From a checkpoint of a small mixture-of-experts model trained on Wikipedia: 12 experts in each of 14 layers.
Below are experts of layer 4 (counted from 0) of a mixture-of-experts language model. Rows are named router (the router's row for the expert), gate (a neuron's input weights, with its number), up (a neuron's input weights, with its number), down (a neuron's output weights, with its number) and show model dimensions 160-239. Each number is 128 + 24 x the weight over its row's rms, rounded and kept within 0 to 255. Numbers have three digits each.
After each expert's rows: a language model's description of what the expert responds to. This comes from a sample of Wikipedia text that the model never trained on.

# expert 9
router:112131118145099136171111076103148123158092138190120145149162117119119100157170115133106133111178181108125118129155123170155137137107110137143154174137121133133102116132108112153161119138135118137159126164099127167157127122133106163114130122
gate0:132128127150171123174120131123151138142105104118134127130130116101080129139127143103107149133120158103097172137112144115135125101125109138103100130146100118082102113185104153159103130169177135115121130155147122152162094133114112142164082133
up0:165143096138124148136144114147141119119168068134145157102121192193146126114126117075111103090126095115119134136098087141121140168125160136105116112122132114155117111102126148095126186113090133114150141123143096083136151129124131114139116133
down0:100139138149121129127150121129107096078075111118114107091125139149112139143086100162109153158165122156112115146127135093112110123173168111109148075109113087119121080133129162150143121120172157128122124117116124144135113152131132105128111106
gate1:122137098150140115116147083115127076140144141132156118077143110148119152128126126153120097121120142127150101137111103157092171098110163125149109132115175122133135133087090164138173131078150154128155124119148096169118126120136152162126140138
up1:129146154124103135132104147113104155113117094116113137128090143128103088113143102110120179147151094112101129114145120137121074123114129161132158137145115113136122116119136126127138090147105102110060169109153138112141143160128102112115120118
down1:082135134132091100143156131139131148186096159114146122152130102120183137174154110058158136142125110161133115162147163153185171137122124173145115106150129102125162158139163090134094151145115129152143155127119116134125103155093100090123124155
gate2:129121121157093106177093139129132152125162138140139143117128138106147108213164132156096129148148116072138092091149163093116158106117119118115132135103128145069126143122134128122128144116129150095141116138149194143089126153128089128099065135
up2:120129117099149175134137135134124140110130056142123149165135141135113147097100118145101097115098116169115165158099128155140117134139157128155099134129122156173149109135092175148136091100114133106132146114094078122140113130146151151140154096
down2:144101099130158123129131103111151145151167129164131113110113131113144131151127119128134163105126108120154097155111102108137116134152199158100124126159092160120129092165119123157090107106127138131132141118126141151156118161112134118128176163
gate3:173159104140119107130097100173125124148119125121061128129150140121116091157120106160112091101109110136130119156116131120096128129120105160150145088121156141095149110128117135133137159131096119154147145107146163123093122129134099117111132143
up3:135137108145142123126146145181138092130119142120093097146153155114125114163117136129123123135126125101136098160113156108152108178110119127136144111128174142090096150127129113153140107127128094132119138161121146133118129110118109128143126147
down3:150123126120120130127150102160114091171160124090112144150131104106140164150149124181130153172097099099137109113142150157158140161139136126126135100134109124103098102139130112158141138110123121123131149088123155141121183211178067115182141091
It responds to: Function words in biographical prose: and, then, also, who, was, his, he, 's linking clauses.

# expert 5
router:165142139175163126113150139119134159135118160140167132139104168136118094108097093130107121146114149163140120108091097147104111120133138147102136131117181139165102143122160124133114118184166137122168174151130126105076135145138140139125156118
gate0:114098148117047128120162107130128107185103118122116113118078110181129116104151064130141124146120083119146073113144104155124143101143101120141164156132138141157127127118094104117133121144113135123100117165118133125134113148151135107132125127
up0:138149115099151112131124138170166100116106147148120113134119137104120154095105138070169157120133144156137148129143125112091144170129131117128097125101138133127142118132171159126156129137129155143129140163152071161131125120116144115126097076
down0:137148107089142133106125169121131121123133115113119124134114134124121131129092132150160164140122139128087144095156113131099125127157120130144037132104102157128144124093151113144152143103156140138155127053103150154099121144124119146135138105
gate1:135139127112070124137122119129132098087122108127123156137114122128126100147143144113105140113098122156155131133120121115128187132114103118131154157179131147124142112147131148088146155114101157150125116122123161090123131149085162165143127126
up1:142125118113133140133095166106155151143097147084132152120106111118104160108143107114167136106146135124130196139147101153117122145118127109100164155113125117128123141152138113181112114109140133134160124146124147155154104157120131145183163141
down1:178113151137122128158118139092099110106163141117120158133112143121151130079074113147082127103171164116131164109117108129145156110128059138111116129140090163135118140115139146137151163142111133113104146129135135126159109130147144169116143103
gate2:110143146094118118149097124103177144130114111117141149115108127171110116066076147145179039106136107155179128106128140113142093111116112161122132126100133117135116158147131120131067167176132108120151138104074086149127157110147153119172141146
up2:168138113124082091109107120126089131135121110161152142120120100149147099109119116132148155113093110136149160140091089122115118094103116137148120128113166148163104164128129116126127143127115155148111181129149115134150134094133098099115149156
down2:138100138129144116107158113159161135123148121171118126174122117095137152119097114128146129131127125129113141139117152093130156128113093114111134141112118172142147135091145134105085112081096137116094169068094128115161114142114103129158138160
gate3:095129145126131089070102179116109111105138146097102096130132096098112117131125127112093134151141126149117096142132135133146120122133093109160116119147135125175128088126135120079167109143118165158140126093120151135118101139129112126114085148
up3:163154143115118142108127161114112149128149153114156102096150115108109128121129105129098152094100137157096140137150090125150096081087111157102182101163142163140130143138106122137137126129093139131136137094119148106110081121143121143130158146
down3:135117119108108125162121152110086093081138141117168145099147114131150095104134148124119144138144115094109119136149155089126109158119134090121153120148130158138134116114158133117122104106125161124109122145124166130217181114168120125156157139
It responds to: Capitalized place words in names of places, universities and sports teams, such as United, New York, Minnesota, City.

# expert 10
router:136071081098147138183156088116130147143110136135163144110098103132116167138108161156134145136120111138124108125124129123101129084129122083102102175060142112098154097137100106072111146118145135129130134138120118106160127095117096115148097178
gate0:076139163130147133117151117113099163165110165076115151146119087075095106114092103114141151124119198121124143129127136126137100145146127140165125090129139176142152135109115172111111150126103122112126118123171123122123118089161131114140147136
up0:120114132106137138152149096159120103133143139159138163154147135118124083123128130159123113129120185149119127141183109155104132112165142136177151097138135180149143116119133178115131133110141108120122175080130111161131114118101126130132163141
down0:143158105097128156163145156130102132110112111077124145138168153156111136105123126123120124152130170109121148141146134115121114108189146170101132096138159112151103143128146105151114160093111107125097141142118133107126150125147142123138125115
gate1:133102121151168164165100093102158131089098109138132191085177126162103078101116175111187151112135178110094112119159124159166107139126107126118120139144141167128122065087138145147107145163089103163139124113102177121185106106122163146123119092
up1:131139110137113123124133148168156068102114153145155125148102108110155151088166157178124169113123151146136135149130109136143128132124171158143135146155149140112138107119135098121099147121103159095160146120104131124190142124112116118113115087
down1:123118105108105124128131116133138157168088129133116148108153164124124150102142157144129121160096170135101089116131127155098094178147133097101141109130096146111147100138115152144126145109133083137116101158097118164166138161131125141103136137
gate2:134139140109130090126155141117153131119112114107114073151111128117150168114157100173168106130118144087150107109118138124151120101067088134137080120107139134124154168119159125152139125099091147137068138132145116089106112150172125148155074132
up2:133130106153112130123192154153128118131164126122135126153122126109129132162124130157112188138127146115147117129126170103151111139164097096163137102162089130160137173098187139140098119125158120127115101146117140089111139150120134182150125092
down2:140116132117156112084146146128102113122114098137115117171080148118140134118090131115109115154128120148134121141140154151145135122158128100192116164136130093088139150109160141113143097106156144112108123097144098104125116087109124130099094161
gate3:097144130131160151150160162135145117120063112140120081137114132113134100122127105108165143091151114086118105172095149135132099115137156083154149132127126121131127073142146142098153118112126098101142173104116117127092145108144119165124158141
up3:112103122137106139150124118116146115141078108154163126164106128116120143106163122118158175113144112128151127133099091133116109154152136124118092138122112136117144131135122166156171133121142159126127108092102102138131090144121097132139168098
down3:123110080137126119086109083112139114152132129082158167147154146114129105113194102111169066124150122124126127104121142113141125142139102101102094137154138115104104135122111136149144123104127107109162145148140161152170123110132118088138102124
It responds to: Suffixes and inner pieces of Latinate words, such as ation, ology, ement, ast in catastrophic, ical, ism.

# expert 1
router:117153154109139136101124129158117131079154153107099178096100152131125117116120156117133115162122169158103112084161111128123159144137140126152117140127160165142117110104158148157125161124140119120125090138127101100114141153135113134134142109
gate0:139171128126132126092116098092165146122135087082165131119123111142124126151112142145137114133123110116139138162116088161149132150172119106149126131141166116139090100129116123086171133120062128129089151107146120098120118145142103130122100076
up0:116125127181110109161137113119155119123112159172124096131162151117092126147144172142131142115127126150123152133125135118130117132131156165112130124106097165120122145097133108142115133099135096142134114116110127100106158080094128139133118150
down0:140100118158113130146128071099074158122136112128132119123140135103107139095075112098054117138104136122162149128155077172113116132139129139111094102141154169128141105145156109106120135143091116157101148141134139153137132143097090117117110165
gate1:135098142086103168108173104106145122213130150152150098161135099144111129094143130113172136136118166084109150145137126137117178157112084121153165129121111083126127139153159104145117129114148139144151113141125177138101123115115165125101149144
up1:094126112123133112140108113142115139130123108120129154135108100115141096135143145107118085105160120150137135146142139137105122084132130176102141142139174138140179136117128135113117127143147146110128143146109171160137129155136138100127124124
down1:126111152126135132183133141106159122162165111110148096125137118111116148155104117085135146125075129126120111160092154132127157144085122112160134098130118092125109170114126109142164125131147131131121072115128146154127155120162149103138159119
gate2:138058100160150115143144135135093122108130097103154110133092124088159134147124117074107138131157146112173089138111156131124120087123119089120125142160140119111083143149117110119104141162195158192110089093122123147116084137105131122100099184
up2:116115101115066133112122123144118145145140115136090111170093117181109111141128125166132112116183125132134095131133122125126150134108162115123124160125132113141105149107127124145144070135153106127107099131141083124140096135101103143125097131
down2:183147091137161128142130143087129152139127130094109138132132121185174113126108142129146132105149093121125148160108138139119114102138120169119108117153129127096115123108152124174156164117156093113072168120151125128116140142151116110139168105
gate3:145146184110116168148175114132128144123107135093146102112141110109125112095099116149175152124135176115146139159150133115140114130156140165159146112126145113138109111121120181135139122129119144120138130140080150112105120085139129153123132119
up3:146094156131148125119110123161131140110126114127098124099134174119188112141123187179097127153091126119168147167133113113127110110157189119122070172131150111107123121101122150132151136092144137145170133132094119119121129115080082101120046124
down3:140141139137138148137130157103134144157146144127147099148128118163092097053140184111179154138101160147106093119199111178123133113102119174155093112162132124132120162132131152154144082120137140096069175121108152154107156134132121116114064102
It responds to: Commas, line breaks and table pipes in lists and tables, plus mid-sentence nouns and names like municipality, parish, Ward.

# expert 7
router:152174117154129117126081125154110086103141130124142124120147169125104137144083151067117084130096156164142151152117169110125125124124141160134154132106163146125102156153131186128132151092127105139108123106134114156096123126114129087101143111
gate0:116145121148077120171147183116126174142125156116095168156129056145158136124116100078083109112156103083142168180178130149137110093123083124123178083139151119071139119152122107145154093130142119122095149154180104174136097143142106113129125148
up0:148115136105136144082111085162133100094164147123161098100142142120097105111105141118143137118127123133113106134115116115106115135119139122155130127114124139172120130142119103104127102138127113112146132134094139168117158153084140148125115118
down0:120194110094127150154111125110122115107098181103143145117104161134133110098133154114103131153123125142128140073099168092125111142138100133143143129116116096132140135176098168133116150132122107153128123122143123161154115129117117135129170103
gate1:116108124150128129104120130115175087177138124144101122124138135124100120145116113081146149107125118196142140132154162112124124148163100088115136138132142129111121133200121152160114155171149119142143167149126110101127110115094139141097120125
up1:150131156119157121104121136132148125166122120121163095094102179165096156117117132091128149125100119130154161106153125117145080139132139124117133178144120179071108123152115160156124144138124153116146164123106122135111123142114148111125098142
down1:133130113128149120111105146157104135170127098132136143186133102146098130142133083104121116163163134129185156113169137114120138139120145122103135136133139155098101121114088124132102149156130120127074106128078091107177154122137099115144150067
gate2:188090091121118137122090133118157115141088109135075114101167148099154131182124096100118153074064114127192139168118118151153094139135098091131089146117125132061157111203112145075127154109124087154152146118115145140143137141112163149153104152
up2:109130111131121082095098138130135128153100164135126165114085155144162128141101115128083094084097089107112161125112126133103084125123154147115120096135128131112153137157127118151168152168131115104151163134154178142113089131095095130133129109
down2:158119099142113138097152104133163122102146142114129145161167118173133122146106157166140128149105112151103075095125141140126141140092110131109121147119153098142144120118134133166174183118137176111154152085098124157161147109116110107089133151
gate3:110100094131138130124168158116135110108095119156101114126130055098124115134140147110123153085130108152135114166081159158091118095117151135159123080133139115134171136121110062148165094114153094145147119157149127127183099123092144117107126085
up3:149108122122133130135120108126157126154113128134077159110112121154114167097103148133131147096133149161157110131130087129071106135109115108122133129141143143142095109106128130149148133144120138135111185101132092111123124136121127116108124120
down3:135113127139171123154109157154153114116119085103137085119065134134105100123158112117157109127126134119159121143120153147106104105147130128135150141150124121116125122138141093179107117113147147137112124122147132084113139151147116117150090089
It responds to: Word endings after a few letters, like ear in swimwear or Blackbear, and capitalized name beginnings like Gr, Har, Mart.

# expert 3
router:098158112130085113099138187093113124126111102154111086174110106101158177149148148124119145145102098126187149124096129099157122151105126126132139084127112109143198189131118136136144152123147134116143135116151127108110132129099152127155101099
gate0:129120143141126095105130137127132118157098156093130130121150153141096109114104113116115149102148154095066146141172140128155095145161100116123158162114124081102124150164138094152093139122157106120091144176112136159126151125119163133138161121
up0:127105150193122105130131128120117192156138131109101102129138122121151132125140095123093148140105131158152096137147170143133101126127171094143150113107145157093138143133151148131130080119101138102103117096102112146082150129171121127137137128
down0:084170115108125120121126141119131146138139106154129130121128181108152119127167083146159103142135131163155111098117127109184164137125136113141111101145128177093124099114130124132113114111141099134107109118138153132101143116143095130155126094
gate1:115138139161131137133140146152123141132092108121199135161161090136124151127116144144147108119157134142167162121163142134175119118196150147107136116126172166120093122094098147139134146164079111131099100152166138110145147108094111136176127138
up1:141103119133131118149159117103140121177125117137116089119096192128163100141167149131106132115117161098125107097136138140078140145083131095147126119148130114153118159122132139135107108144165138136141145108138137143138111145157136094120145140
down1:125137143178130169117156148142134090144122102152166141094109140127120143129169148135148158130129152128153136132070128179131149104099145129123115141185151192141114152107125108155110134138125127174109161172113172149107134104127144131131145103
gate2:115107188115130170120119098096156144141104121134125141105122130183154157122174120139147157114086080114111177107097152158136112147128109136132130154094093139134132122124115152157119121126109135145130122102094105116142116142116113140141082148
up2:106171159136121146132129122133112151134127141153182103140128089117121147087165124110151146131148130132073117104125125119151120114151112125161083153143165099151123120142178164115119187125140144120136142141151129112190112123134103123150094107
down2:137105142087120141138130093129107117118117109110095132115154147151141096163131175116128146106157113123124119138139146120124104049124165105133085090173128169124136152151141100144075164136139110156114163136107113116159110101115105130164169126
gate3:149114089133099171183113111090144111141147161156138147104120128123137125130118094133154132103129129112127108115143141121129139095114120118097184131176123129091112116134130143123128119122129112121100128127124146113137117101118145175123123171
up3:134131195096138137159124118080054132150079175153098174112171111124104096126079100100125112116120161080137141146162137138126112114089128218140184140098117114117113117124172123150103063128147104125137091143149127119149131107135120129144132134
down3:168165175112123127141122135107119141121124117124125130153122144157094113126131117166134121174144100151116157079153109111133168122127141122095134114167118122131119184145085119114116152108140111097096152154154080086141153119110131128113134167
It responds to: Short vowel pieces right after a name's capital initial, like a in Jaar or Jaime, and Báez.

# expert 2
router:112129158122145111093121131166112113150158119079130083145158125131089099124148119176121127131118111104120125162142136131078154109143153170135143118166153132138110150140140086122127128121100102124104149120147120141130126147127122111141160113
gate0:104168108149119130128133123114138080120139149137110110164139156122123135148161126085121140134127131157190130123146143103126138135189109148109148143127112117149136134173063173138147130127109100143133135148110139147144115141115163125129130143
up0:144147144125143160109119106136085104103115170108151147077089137151082110157147107145105155109151060150111127118121132120125145106147121161102129128072102118142095133111085112132170139115098109116144106128104146180165101146148089100103149168
down0:131112134132119079098128157094098109105150126126140129189153119141157155119115176122153146155136138140108151160146175143118102101104143135153105111176115129118092120130151144137131153128143118133141118151108135084126127136118109136179097150
gate1:113140137192127112131091143100141129109131107108121168120132094145135156120091165110186131110172156116124176164124116126118071124122112128118125099167142175100124101121167127108109139128087138164131107119112145094190081129108090100114113127
up1:113088115099112160146102090138149145162112138135118129141130170167119118156126114139122130154104104175112094104148168142096168096157086146127116125132174129098128135161112106141119160199126139097094143117116172104115113126132158141091128145
down1:162126157126155145112117143130142127127127126150118105151098126184118176173140143149123119159141115070153130121163158137130140117162150125129102134165124139151133177145136100061102115132101125164154118131112137130116111150064130144159127116
gate2:116152131110133121140132091138165149116127150136136163107126118114094090172155129141141131130146129176140097163094148157089150127137151129105122142146135150118133091106147187146171106124149104134113091113120117134118112085101103163146124139
up2:106135085096134133122158080110048149106102118175134149124141154137142096092127090083102133142147134109095145108126034107152154152153116134130140132144181090090154120116138111119111124128126132144127102085169104174142149140169132147114153132
down2:119129118160131145124161073134155111111104160138127145130150127103129121092137078113143103144099135138157107105156111129134112149130119166128115093133146103152126135151115129129130120127106127122123156142126147132094167134175114168135101107
gate3:147153121087128124143104092119109109097144176112168100116152147119121123125146140136112133135119165166162111128093106127105144105095116142132133120075155137149134113136145146113134145126116105130124167129126148136122150086078130154123154123
up3:099115089112109156136132135129124090115129091143096114171133182214127150151123147123118081143134122115126122078105175134131099129123099129076104113155128104126173115116169086133132152161144103146103121152149127128109107147139129121119089122
down3:114094112138090109142119121164125168111098122131112139158154139156123148160102137113101132105132155121124122150103158182146135140106105114107113082137133109094129142113166126112134133128082107135149136096101086135142132134095097120122151119
It responds to: Fragments inside non-English words and odd bytes, such as ür in German für, Polish/Lithuanian ę bytes, Thai characters.

# expert 4
router:153131151119128151105147125126144125130139121110121149128109150144146140108119129077132097151123150109099139126171138098152130137099139123124087117114120109143130112129178158151101142131126105128103107118086153092130126136116136142155131134
gate0:136120106117126149125116111096130111120153108098142111132100112172099127108142152134147090134131143171154110102162115105124150153195134122121109126096092125131156097143062144146120132165144091119166093166099089172135116155112171123140118144
up0:147174177102120137135127117084119136112174170150144145145169110115135158100146148137071135111089136140114131102125151132123134112099136145121122087155106135155146127155158144152116165104110149141132138099176141115086118123118131148083119142
down0:136126106142173154146175092100173115140128094150109116083142166110088123136175130075118183136097138092129146190144145101137139144119141144125145144149101127127122122100147104108113124106128176152095127142124146133173116168153142126104135083
gate1:156106092151134113146112126142147098143107132120145138112178156110091128166140151126101115114101175144147123135109150137092136147143119148120141077125161154143120137140111137101128111142168090167134114190103159152100114100114158107121113141
up1:110093140139105138111125135112155143109123115120118146095127099139108086124119134139155105103132108140117151118147100125139153105149116160117085134129118138083122122129142104099103116130104129129098137098181135121161117102126108124137127136
down1:118144129170104113104148139121132107160166122123134127139134150160125118131109135134116116109107113111092161157157115118150182132135144119138121152159117129121130178118165117117126129109116099121142130085109132138143109121109121106149132104
gate2:123155092110113110140120135104131127123147132120137135151111144146096083163163111136171110148135154118146125094099136084132102091116110109222119104135162119151105120120165114086172121158102113134144165123129115126151109139119098143121155116
up2:112140117135117075115122144141088159118124143148118126141136144094126112135084107153180143128106128133153113113119082137147126154133141136156138164115117135157094127133124150111164135139153154106119133136108086145123149137152102146099084098
down2:111165121109104139138137144145104161071123132141129176132121128131117136115161128149135148152139122166143142129125142097101144081145152134181114175103137116125110168114116109141078089108123166097134109186182105078147102170136113141137101151
gate3:111095043134132103117162124150087154129137092150141147132120176134118109181162118137119129107149134108111071169143100110146140117115189090141125089138145117103124116126120112098154160104119126132104152090107104117145149106132099120135177096
up3:106111153151110107154136104178145084104100160146147093095146109102094124129140109153098149114136153130104072130094160175090098129129173154143148153142159117095126130147132134150116129124101139121169148130126096150141159137095088095142126144
down3:145120101122133137147141098134120134137143123112128115139157072189136117148087122195139128151151118147135117137137161141095143117085154132173128138127136129115096179094140131120085190184087129141140134107129102105117120156148088110170093118
It responds to: Closing quotes, percent signs, braces, coordinate marks and abbreviation endings such as PLC or IND, plus ending after p.

# expert 6
router:114109149134110120124143146126108143089122118070112189113109175129124117132094134126119105133133158195088133079153134115131135148122119114155092147134133185137103084112145145122095104095102163121115093132114148133108131138140127121169112074
gate0:156122091148118100139135113100131145105105101120144135111114076093139103137133138141134143123152128135169123139120136150109140072149150166133139092124101175150131144171105145140144172109139107151159130146117150113132104119163107157125132123
up0:137133152086154154098102143161136126144092140119084131103108139134090138108123068156107101100126137156083159115092182131083204118089134162135140140100118130183118150093127112127152114111100124144110122135151138156110168122126123142127148163
down0:138132101080123125132134150124166161140126169121145086155119131128127124126135145138120122084100158112118138116137127154113104144113150141143129119094135155127136134139180144108146111141131125130102123135164133121122091129086150171153129124
gate1:115113122126083123153118129089110131114134098148089104124114130153086125152146128150141127107107139188151149165096141098097137108153159119137109101092144156146139141149092143127157135132133122162169140106113088126136137132092151125118079120
up1:144127142117150138145169144112151126084145146149144144114090125087137118124109088130142133104135103102096157148102121117109139089111117108135159104120096157129146138153145118179154140112116122115199110151131126095124138172144084152139132094
down1:097100125106139200080138117130142105140137081088112100114092113119166140138146113110121076109125107102147138131142149124153122125124117104124120136108123118145142135183109124113150190111145095116135144136162114095160134157158146143151139132
gate2:156147120090143132093111178146162107121157123120120130141173110126114128128110108140103191112128133144133143202108150118149111133181153123118119110103119114106099174150096109150104162132154130158132126097099066152124085100090172126143124128
up2:096125135168100103117127112144158143139126176142137117125108121105166137113139175116168123123119128121163101106148102151104135129136132142094162116140135145106166116128114156134140108125155094158111128117142143141115067135099112103132094146
down2:120112110132122124111112148106149158133096150134098127165137124073124140107140157128151126153165110157144110138163153128150085118147127143099100105113096088104122107115195143135129093122125146172160153115104096156182092085059108118105119103
gate3:127144125131104114107180125116124154109135123112132110139115101134129169134078146104129113113117127211156101187126172113114134116144139141115124137146116075069159143155110121161106102089117128134146118108101149122137112126127117161115126143
up3:067104137123091128080135129081132126109161124132135137157156117153137145133120167153155092134133115147167108092133134150115178127144098111133128119132082117068099118125126151117118140081126125142137125131111168139156106148118150125124158128
down3:097127117174156158149074162126129152101125087078126163103085159122148184117135102127173112098168114087102125160106072128096142147151129130115123138161126133121102103074086117129116098152141151101128125130108071098166128100193168146136126140
It responds to: Past participles and verbs after was/is/were, like used, killed, employed, cited, and the by following them.

# expert 11
router:137126121161155161139161103141161102100137116089143144089148130168136103105153138124145121134135137121130096121124137123154111108146142170142172113169100122120110130085101129144172104131107150122107106102142141137115123119137160156090110155
gate0:106154124113175144142094145107114117099098112130083097130123107121095104112109154114125128111134068096131117124137146149122185163143131146112172097122110130153143131145123154125125109116106104139123140124128158116107108159144141158105136134
up0:133078173126162110101133112176110120145149108125080150135128162162077125127108155126096111135136136120107143161093135104127107156168123095138102110127096153165124144119140174148149094125154134097094130178124080131107128119115098111161125139
down0:157144144113120110139187142122150158095092148151080118141140161108159146132121119135116172136116197083100172143103092113167132167109139109129141106106112141126137113130101168129159133096151143146158104103126108128188152118173168204150106096
gate1:143084084126156126137072151135158078108122126141148133144157086150102189092123141123102119113144141133124121134133153179130149155134136128150104120130112148129171109114113152108095144149103133154120069122101118131200139088120164112129137094
up1:099179096081120131115142119095115133121123118147133112113162117156149181144140094121114139138155166144144119135126130086130120107111119136100132168121172156119167110112117097117110147137133121130162069122071093135189125138122127137166146086
down1:135173143115141114105100087143126107133137143155141086163084105091135151123128079130082147151177133161169112125093129109149128143122142159125133147137119102120109171086147167095102135149171140130084127115148105089145143140124107123122132094
gate2:169119107138184104100144105138167127080138099096135128146146125079120131114112116145147100121153099159082080139115198110105139139127142096131097108179106104108138126194116097121134185089122111130147123103093103128146112146146181172152110127
up2:151113163139134113123086092123139154112147086082105161150139160112136145133119129127172124125093088155174100136115121114168107128117112114083106133157125122126110097144082130075122128114096139125157119131112117099121160108129138108164106174
down2:145148101134161131159117142108121071117132068112165148141135153142127165147078124118144129099091147124114139127126048157092116129126144120111129171155093150186106135096121132128129129098132151151097141159124123119143098073113124115131125161
gate3:130100156122150085104112080145123160159141156121143111122155126103126120128106135141154115144112082155114147101129127148122145095116079151106100143112127105126157132146180110108128141116127133155107106110158152130153126101112115107142112130
up3:109130152112131103115110121134101136128139158130137128111105102158178147074087099131143121118156108116106146141163093121076145093125145165116162117127139073164122210099146090103091174127113136126124126140140115124130159135077125125139142138
down3:120163149074128151143145106113088120091124151154101118087059130107122111085114150136096130139093118144188095097089146115147120114124097142125171118132120171168099164112127124111160118106155094096122114097128086134138119124101168148107134155
It responds to: Plain nouns and word-initial stems after an article or sentence start, like place, game, Road, Cup, Walk, ice.

# expert 0
router:123115165124158090088125156162164142120152144127086137106129142129147114091120101156168166069146115108109160146162137202106135111148111113157124141144086135100130163113142147155105128106102104160124104151110143123150134138135120131093103155
gate0:138118085090104099139164132131158129163152109132145128138078163146144127136132162142115118127127130154148090121123116097156109137129115146167137136153122136161098153174093115144096112119113130147097136111120145120130176136146162138095119142
up0:100096188163174150119109123129117104145109105097104174116161133140105106088100111132124203095135133112075142131139157174102166086101103114147098093135115143105125104130161162164163137143119140168122113133173110151137110155098112089167130135
down0:159119153129115149161131084094071110147165133132108125121153135117137121134175151142114141135129187107167134132133140155160118137108143105121173156131117122143149078096156131104143130126103158131151120108070126149175103175110184136152160114
gate1:151059122133137095119152140151121114132096142150128127130166115121161150155116146123124160118121154144125125108112149169111112120143124108151098107126128135074146153147134101136160138111167135154151163157144098162153132134096107137142139195
up1:116153137148118099142111114106114148131136090108108141156106133119108118138126135135143122136150107115143106144130141117147149158128138111104153144120130135157134103102125135109118103156099121131112107093102147080131136141123145129115109061
down1:154109144134104120188140089067122116134142101108114134142114130117108148153144167173115122129118158145156117134112115105125128129095116153121126107077129141098124107088139120127109126169128145109175118136162139142154180124113141139111165105
gate2:130134126110173126113117130094118179143127114133122173151140123098172142124152122179143124123179104175125128140140145165116138087107097135119126143092108134157137125133128150103119101116126094131096114079152185137150133116116100118088142115
up2:137092143153133111111133138160149122147140175152161090114116177134080102135130126132128141153103093150138144101145126146118164139148168117169107116118110120112139160125135106128138158148124161087173158134107107115143139138150107133132124131
down2:145073112109055154125149092139066114134107128131134114113124044122180146152094132110110128120125131143167092147116123124086140141141139161138108127139105148131139150085162111096125142137159100116129123098196131120147127134155120116141149145
gate3:101076145152131096107113108145123125155121100107100153146133118163134128172161132132135125127113154105143108156123145148103127157145102093104133119087130134117133118126108151164129147138126107158113116133096141075125138128142136085129099120
up3:134069136082144140109112129167127121120120120141125140098088130164158112177173114110142111111103171131122123137123134153102125133130112118182134129115129143113135097140134135122140136121126150125061098116128130080130121141140110088119153161
down3:162085137133169185141092149130160157101124124099110171129124099106140074078149116090175064100148138146138131065138098118132132147167137103123107103149121114131148115121130106121134155118108158139127109184139107105136137150123156131133118107
It responds to: Hyphens opening infobox and list lines, table pipes, parentheses, and word-initial prefixes like un, sub, inter, non.

# expert 8
router:145113108084103128133092093117122157110114106125092097122152096129151147105133121098131120086119106128114106140075101168119118168136132114097102113164123113112121082143154125148105124174109152129116126074131124163152138122136152106111147163
gate0:128135122095157160138165154085152156194114112134140139078142176143144094139142079096161102104128146069098136125132150129154147087112147101130126148141116160124120134101151187085090148133132113129126165137125116095105115124105115106136149125
up0:116136144117126118099165124139153134122131085093152108104144184179139143127070138140147087150094136123158073131101137054126124106124117097132120077122136183134171134152118124122146167127114116113149174117154135101117123148113149118180080134
down0:121122137128152095159145122150130112148087117131106144116185142118132109102146102141147147103116118136133138122114164153072165110144141155157107109111099108155116119131119170124133122126122140167164096151155123103154140143164153165147118108
gate1:101106091125097109110146081072123149150096109113106115144179125085133138140148122167061120097142131133117150138088119111145100118125173074075156172137119160112097138175108106104159102103126126132132147118115101138133102118135105107140127094
up1:087145151104158171107127154165140113104152115127136133138113151120103115102150154130098128139128089122105156109151151130150133126132106114084146132127115124126110153148132127123140155120155129149131117159129103098184128121130129127180109136
down1:124122125135118100089160143123118162096119098153134142110138105116161137081130117121134122147122127167141112163100110120160077150170149123124074150099115147128130111127119135126119156144180158093096086120161093093145086071077087079088149121
gate2:130128169141109101151144114108149143173070093108137128175171119123115111120135126140093133141098123183131079102113153134119144097153152168141095127124105164177101150145110121163111153181124131125137156083169129119111114112132118138127153104
up2:157130121123124111121095163141154095109150133130145092100126156109138125160143096082144155132131174155130119103127110145152130171119102072118101148127127151076139115155117149116178131103101135128144143137147185137171149146120149152184139133
down2:120128118116102104131123123128149128067116166118159109093154149114140131104135127109131121183144079164165158157148185107151185149106100124142157108131100091090123168142170132107141136138115079135152108132125152130125088113107119104136139115
gate3:137133117154156108092113135131127171114130162122123105137133107113165061148117103138163143121145134091134152130065115122107102106140156107155132104163144140161127132113129139130182153110134099131159191142153101127099146143119149158130143091
up3:106140148116180182127164126130109092138150073109148146109093170159096187123113161141148099168132135132129176142170130108137126141088140116115143143118136148154144120120106113093116141090133110119147083161107132112151144116143114148138137140
down3:120169115127128133131121126130124113128139143125112111135133108115172129127086122116151121092100113143144123135134147105117103169090124109147149148110160128116093128083134162095109142135105098124093114172131123119148106080103107110102163075
It responds to: The word of after nouns like total or length, plus quantifiers and comparatives such as all, most, many, only, than.